Experts of a small language model.
Size: width 320, 28.1M parameters.
Experts: 64 GELU neurons an expert, 4 picks a token, a softmax router.
Training: a variant of Muon for the experts, 248M tokens.
Below are experts of layer 4 (counted from 0) of a mixture-of-experts language model. Rows are named router (the router's row for the expert), up (a neuron's input weights, with its number) and show model dimensions 240-319. Each number is 500 + 50 x the weight over its row's rms, rounded and kept within 0 to 999. Numbers have three digits each.
Before each expert's rows: a language model's description of what the expert responds to. This comes from a sample of Wikipedia text that the model never trained on.

# expert 26
What it handles: Possessive 's and unusual letter clusters inside names and foreign or Latin words, such as Th, Qu, Sh, oph, us in Maximianus.
router:558545609412460568524489524479498653444465496512506517488474473440574476527506503567579451514484554538486500548526473495541449450567515562517503464460483561529505449542523473491534534497571491491568512570479500426537436581452501481539573459
up0:527508480470449474421489605486542609560506497500501526505458486487518548517415497446498421528492464465465506538456520459640522460553586503487493480521504450517593347568422484571517524487601583435524510549479554538526454505487511427486514430
up1:506559500493439604497635479483521520491527519535456481501474576449427555454566435462481494510449469524504493478524514499511401470464491481567551449481593505480447481508556499526523536503591494543475468427526464580530533558520558504570486499
up2:485588522416477539520438476531553471535461442517531505544512442436484465515496503545526500501576479456464516528506508487442467502469414500560487456533472582469499455517387405488632518530465463573510553541516475521499558613412500509583531439
up3:570556536496449546523502555484438507533675563476561485536548443429487437453511551646586479574528537492555616547444520517494424496569480478540554487492595418534513436490500497488494502469532527469625476512502506548498575506535431557506511539
up4:435506661540490598601553555509462542530515575520469577543464439474557560445469457500415414472595528478529447505584482478506557503518402465537525446513466575613461414538563548509621488439540482538512435521441374502511498645421536434573574469
up5:431555521414431531459562485498516536571496448482561359564529481509489543545582518472464429463566585475534528553545468510403473552548550414572491565534523476520470535547534465461420430542603509500576486539398581526423455520507510496566531544
up6:580451532523544396502516608483414557500427483479502571452575537490467447490589509553512526484491481504517628543492398473512444520520555512546508469558577485511412485498534433549496457528495496456560530467447505466534480515568505477535510425
up7:534499520496487477560502573470509489450562513493530531481401514507512547533513504571570529483566485498525522566548475442551478491501375487524441531516573573541515449518484442428522511454500561481452475597519389548540451579438518521474546562
up8:484479545512519442546530551518548408490459560510501463458473542551493485541559441566513376467496481549526523449604497573522544538519566520481479522510447511562540545462440477585528512566511468571530433534355563416484451407475545454520502544
up9:623411503557489419562424488511524528423609474531518582552410504504473501546477536465475498498501509454456505603375507460473427554519534554528478546532468462509500431406598573550525536431607507497510465545467377491474509489384548512467442509
up10:501498582391468507575607498509517587476508444537581502470457549493444515437506462530500513453522491465473518454443514462492455495440447547568616541504572515495533497514530599480504558478499475498545453523493484525529386487465506641470469445
up11:443562567490569564532470507476500552471452464489476551499521514504526540579454354571505488581523488526451568476542509397484500475403496481508484419515444436508505538485404524468584555525486532551514553448523533402429511554464452481512420438
up12:639462578515572481460531610537487542504507520440471502480597456488503469482435574501511514449563543424460472473465484593502544518632457540438517551486561467532524584531498556521566527566498445517421530608422458504524571533471469458434516494
up13:445549554477442468484489507467537485482470427498595427517510387484442481602415546586586525493478522478398483540408486544490481518597507502558461496454407501505553486568439486598603537518479499464488533495493492468526450532427553545471539466
up14:502485586432540591534537503506530622551471508487518515514509598494597538458515501487632527496484447549467469490452470515473516526502539520438565481476455395370482518465522529505491429560485458492542501568444495586461490528481532549438467605
up15:544505547481443519439472550481510631536495481544440625477515515439452484559583485484570480493479519538525451587480443487516519428522567410507516526511530445486427485523489453474536571507501496463509631513450581438522464512486586415640506462
up16:554570532495495525493486597483489615484570443465515456486486402452548626564451498457554480510511530488610480560521543529545458446527507577520454487503508590520485558506485456530606506528581481437455434525423498515536438468511504460586641544
up17:453527507441511617483494482464457552495575523621445598538511508532480553521535512461611463492491468547519530578498513477632495516464455416521511421570464544532531508447433498572459501463490493534521453550463565564448429445386536571470509556
up18:484506655418458610520494498533488491470598516486569624556569404519446460466590478468523536513468516503464568550479448538612479536467519516477498462529478471461403460489456536506471493576516495451516455393441551504424571507523501503538463456
up19:478470448455532451540561504553365505450524486500554450473530558415534503495522472530513444505532519542513476434548494512545433480529553492524518480463589414476564529401448457533581493503513473508479467536436521466493476455457418473513563483
up20:502489558457424511543486555519447512525503564449509515501460488454529551514525490571519469448484528541510525539509515546552427517443414582402468484545431530477469658510492534501453520467495503438600571476493547541550460462499544533540615567
up21:452584595504515590443460471463568528399505415536419430517501470421639520515539340532445470501499486434487465453547492506587520485463495586484548441464431463435539559428495505520485526510541583502550542469539458436448586549486561492476497389
up22:513554571578502618496544525506543488508520503501557498530475591484506544492506539661513450392488530488526485525576472513476487535386550513571464482470513509445578464375551515400505399496493484534535397564512512513514535450519504446523373507
up23:479609492528472432477546553491507516462509468453585525491527585552481432663412468442530487472466459515511473572488491505585411511527399527442506516509614434550454570505385524617509437592449521521505473519409532462479465542394447462535512503
up24:487481482499489490507520531506528540478602444508496475453431519534426580417488472518472417457535430538495470480491504495430504559501503517475479548450452470540438503468513499384528509455511499490553427422501481522540540470533477493506614533

# expert 9
What it handles: Prepositions and conjunctions, chiefly of, for, and, inside proper names and titles, such as Dictionary of, Minister for, Charles of.
router:497512563465568518505514439528460522502495497488513451447451505417494541508444539538560447473504566543464475455509514469458541462484449612445524482492466475483455491438526451527449458570446425379604455441487534479495371486474581567441517560
up0:500529496561517489524482463493460519524489594504561416470436516491527483424520548539524516533536588524470456596509504581455468476533472499486548512462432562512535541469384529482541555496421484472430499485494510510479533572494500382406451461
up1:581455488619553483568529557475475479521484469486506487529418437489509545509514512478516476524480496503483490471528510525516544483551489448461524539456419445395501476527418454479480430522437545368565504516520478493525432666506585533482451486
up2:552441524623514440583470476515511548514543486517480504493466493515518538491476510554559491508506640439503477518499517420524519469520625508493488585505556612430491503553507512497552538503455565508504578434502491454555457545518570452483476470
up3:462569496438516421524416442467588487405533472516510561528485534362466551395456518494517451451516478521413472491522513460548535440484531515498471516521506576482494566508520478508493473558537552518552525538560631412429445522459413482590507426
up4:466518549442451561488609510521478451390523482497546577476512426543512537483536506524551533524431507536417482496477521502467478492573506592609488489485584497503477508451483444493486419441541530473474369343447579512494418604478514573435512506
up5:447529558504503491592442516500524482460504487486520504489476378518446471572483462473524366512419521475503381484543485508492484417493470529462465485551454489540517466472496482428517471449507561553517427420475549477421447534482501435559608546
up6:527494430504541518453637464425508443498459520520468481519465461444396474456541503538545505489476495521443548493543501515435514542491537563471492526422398472501524580497544446576449443502492472520525564451459475407491502553565489464426434553
up7:514588524527487561463559502468507587421490521529541437469476503440499458475429513521500545447489493491501519532478525592516506589578521459475547479397397474459438455544426476536436519586422510407477336509569423550491531543505445485482508413
up8:433519531450548625689583471583454517511473535506498474466505374536515434488494514489483462475520569482483538530479501532425437524503487565531521499520587468434459473465505460488482538542395508454685495527522480490548483470526560521500456613
up9:476482530468543457489596480480548492488482439476516465465466411538470564450423463487509523396517500485453520410455523479508451524447542549497442440552520607512513531385491521461452573396479438481560546503526489495486471451482515478552454418
up10:521513503478475540560524452578492485447517474488507462483445476488418443538506514544481495528469553485444523482510493500483398477477517545461419526503461450429443351502509546546451517496536492509618400524485456508499509497504565468559404523
up11:537425581508469494513497501543531528544446534485482541511508516524457546466500512477554417439498427473510417498448481503548479416518473455477479566572506497446481418419602521582510529557538521562557567411501460450467581472495545414575564540
up12:446457518407490603562529534532549524490439563517501445440565488494527435525542535518497510450466530510465556570537533514464478454436466459427483507579586469533582316568454529553499501552486475455515469460453554461501542491507543574474460426
up13:532568485503468603456508490499554517487513574419538531442509479481442453551440504483542485468567460507537469547466424487571384469487512495586444470444407444520543426584429521576445552508573516555449548512459503475504498433580448574511521394
up14:499431575432484530442444562518503512591553492503506442516509458570579542503507488420524491386487551479455441490492506492429467476449514424414410465455447479458377469452496583496496545497535528497485486515487559546507565480518450443595563476
up15:459508528608584412470590505481522462459500431461508457557456588529492559605479489567506561536576575467445514498479546499491511517463481382474501482497443532519497557533417405562470482440494518527521474570502523515507425453485511542479480482
up16:521472470484522369507487569557451475516530500514555556486474462519441517480539540438590498480483551480426493551499545545438483479601497533500490557499577486469455529509485441480487537495528481425404506443458463497534637507529529502466542574
up17:474505516485455534484587355528495524428499445551484504552430611470530635475450501506504543527499425496460535505457491440578514450477466513559475488528469606463540544417474389455466507438474541465538401588558600496536479574508489498665427520
up18:503392532487496469482517535546539564507518460494549492462535523480437524487459531509448561545515484493479501525521538531486508495545481480495549459541497543483554614491558404481524447458503503464522549496460469537487499531557415522565545680
up19:491382455451463525523481505532503542538438548527475494525460460582526481461440498532515498466451461491453581527522490574463474464587471325439540465487444525480519543522503500398508417586517491495447476412485567359518478432470539516511573484
up20:525503486424574571504515439514444494472553606535475475508488665448589492513407514511492516513491399530524490458500542423498594479488447580425562539503516504510538499404494429502475410416488478486507450418485557464486496517554436566414507616
up21:480380533576385381578509527481494474514511544533553512531493549414457518487496489494493453537540498445521505387502524481454505503485473487476465513508494521482545517427458459519508500504537552470439422583492545429478541432513600460599564578
up22:492494541434541626490588448559511533475542415506489527447446533450524401529511524481508493403483440431541526504523522499497510503535482517523532514501558443421451437475553479581482471569557417390627422501513484501452495498491589421459407599
up23:469477462433363477506504594527480507466498515526552512481490502490469518474573516559490436466481545531606473464484487569460508453492515402593503535508570560565559467431498468567489504501560518493484410553527550437486537481533498467593535528
up24:482562535493519474425443583476473495561484531480502529446582589465409445447493479486470527456466563480521519553492536509516519535489589465663426530517585488535635515414434483557472445573439484338513554601442531529489454454528486613541455472

# expert 13
What it handles: Letters inside dotted abbreviations like a.k.a., s.t., e.g. and decimal digits, plus common adjectives and articles such as large, long, a.
router:534486535488494444428528431576472516450518410462538560454489469462587569517491529610453480479576485601497581492503443478576507418566552501457530436455518476474511475501472463453512532544421509463453511389534485548513503496455535550544422490
up0:522447482478473497492559442510496507577566516562410537521480546487426387467621481507522479524542514540472497449545475492417452562508541393436496390429463479374527543494554499547529427478574532573457445468576417595541487468479437481506585557
up1:498484487457458449513468470491565522462506441530580495405519602588437525556573471523516517517453424466550517606533472613414507407438579508496499516448486482599539501465506538469492429529442395512457571530514472514469523416462526631501513433
up2:433496574553482539498494457506469444552480462530544598441554469446514507547485491479575554560489447599565558495555468534423451519459473486413541546418499515550532534563488487510426466454532537510491546513544469491499528590498598472528351468
up3:494545497489463513491511506550486464420519544486496510460470442475545452516455426536527505423511483425512517515494504425591450543519494523530498455487408590478509396502541585490549476562556547539466516531556431488545546420466478489436536459
up4:528497551532469540567584565534501499473489428519509535529392460493549471493387481571462463544496554560526505466443422527552489499521422547486537427548464402465367496537531438468482534500468564586496490539568566514478489568505407512520383499
up5:494548420463513466608491499517416562580392532471583486477433490494539511539508539545554412446502444601480604521478499477556483475491516516463560483502510446504503526460497550511609396438519494465494485502496543422475506462494424485481480429
up6:511511468513421457474547499549478431453567487524499530458442566519409509434485495498464534509461466528508563554493475451570405487492533479466594524523464491455554504481534500501468507464624536534549448473473471512595502460537483568416540429
up7:506438527514514475466520569507423538492492558518492518488503472490599579532465514492497403528634532479402489480483504513489528501674499491452481489520506484498546482526469449486532526514504616532568516529498582536564482452457580468443481465
up8:437505577420459466429504473582573463506417478467427543554487607466566496566540484483435542518485427502481481483595459523478552461440540408445458463440590488543449502559495556490482431418468513566514488466520528551514459503552526520521432530
up9:509562492472492567525476562506521441480486537527546552418564542470536479434447488534486448513475452489599475539509519499529536490489568486388527479488493518514501471480469513543493424591450467496502482522506450570483539554573488482473463431
up10:529518472473585500472530515456590508457567558431522504499424426484521552485529500520532551424484431458493509487497473575537505541487537462571552445422489487552443555568480487453541576478557542488448439502447562553511527490527456531507487564
up11:609555444425515519490516503477544554460470462497558467531577450502442447435501467526456482508488418554564500574504494497509518471457462417436430488447452444506549494487494516427528483575457550409437430552434503451450475616505525573560498417
up12:481478500397472511519514602526562494494527420518521536482502520539465580559594491531443490539483620527483575470541457500493557478492518523479551532510595444544543565525536564473432478493446489549506525506501610524438420485428576463558403527
up13:603509562445432449457443436578506489385539531499488431416488516478446558524469467496520502524491457527519603523474551514513530490392461540447536482468559532488552476536490475472422477483573404487500529498493509480510572465479517563493468490
up14:588599465511504513509461495496522570521476535492473488426461519520534452434506501494502438538463507425492417499565476580509438485482498466484568511531429488449517502518487453430533454521434523527559522453490431437462419535501450549448527400
up15:540472476458531515536575459538465458514508565535514507503575520461493487531525485531523554468541410492616501537518482537517528424521462507459406481514505507366447505529517489480589495586539466377471560483474460534476434544501446465526520487
up16:502498556515540492484575537481598515487552436427496468550482542469581520450498423522507498509536535499511472431499472514339500488538437488444599488519486524506489453422510555462504479452472502385477446599549475475448506455543439524459356497
up17:538581566518462476522359448461474492539541505501423429516418494474449444508484451461487529509485549470499613605480409511502408453553480479543558507444597487420503500476495390430528464561528448563464488615548481509434505517582478462543464646
up18:507541467533527476489525487538511497507487484503406458529470549470548530570459499553406573483536473435559545472472311504556520473545528449515649436453471475415442427495462484496419510490382500507475583487553452571501495564527613522541476547
up19:411518513525477456497495545468455553509471503507447621493475585448524485576502466567518438550516398461411444488442509489454492473507600545441619459448424477511466471483423486515501521593507542547551452449462497564497507568472458498511472461
up20:488480531522511461471447519580530498396546491455533530482465491545493505584523525546475445490478539363509557507499406552587437523525452466548404482464543491458483489415537472465513463467605517483442437471494503507469636538455525523567494446
up21:448406518439491489491450471510495477434655475455508490509554503459443497649483459580458475512506554536467522477539550493494474457510584449505465469505537476515523482563414416527497445518473434647481495520503449509473445540515513462470535524
up22:558515489546449454633449524458476522528464509512444532481485514507373475555466508509423517536485505480566529539548465472422417479497440548491441547476513475402495527433512538547492507475477479558517501439410410542582542519500556575564500447
up23:431508467475576414507568406530513502555507483501530413490518446448594462440513473461609533483443438520424430507559503524539523399458533526497483443516479545509464532449565494495535537596512442514558424481531521398464539490542515521427451485
up24:523537490525450626536498450523425605558486573463499471441597486417467612454460439472516533446503401483362571508492485481564474547457535535417461442528560504468538503484496513476481487539548568477504451513539575552434555470471589481500512494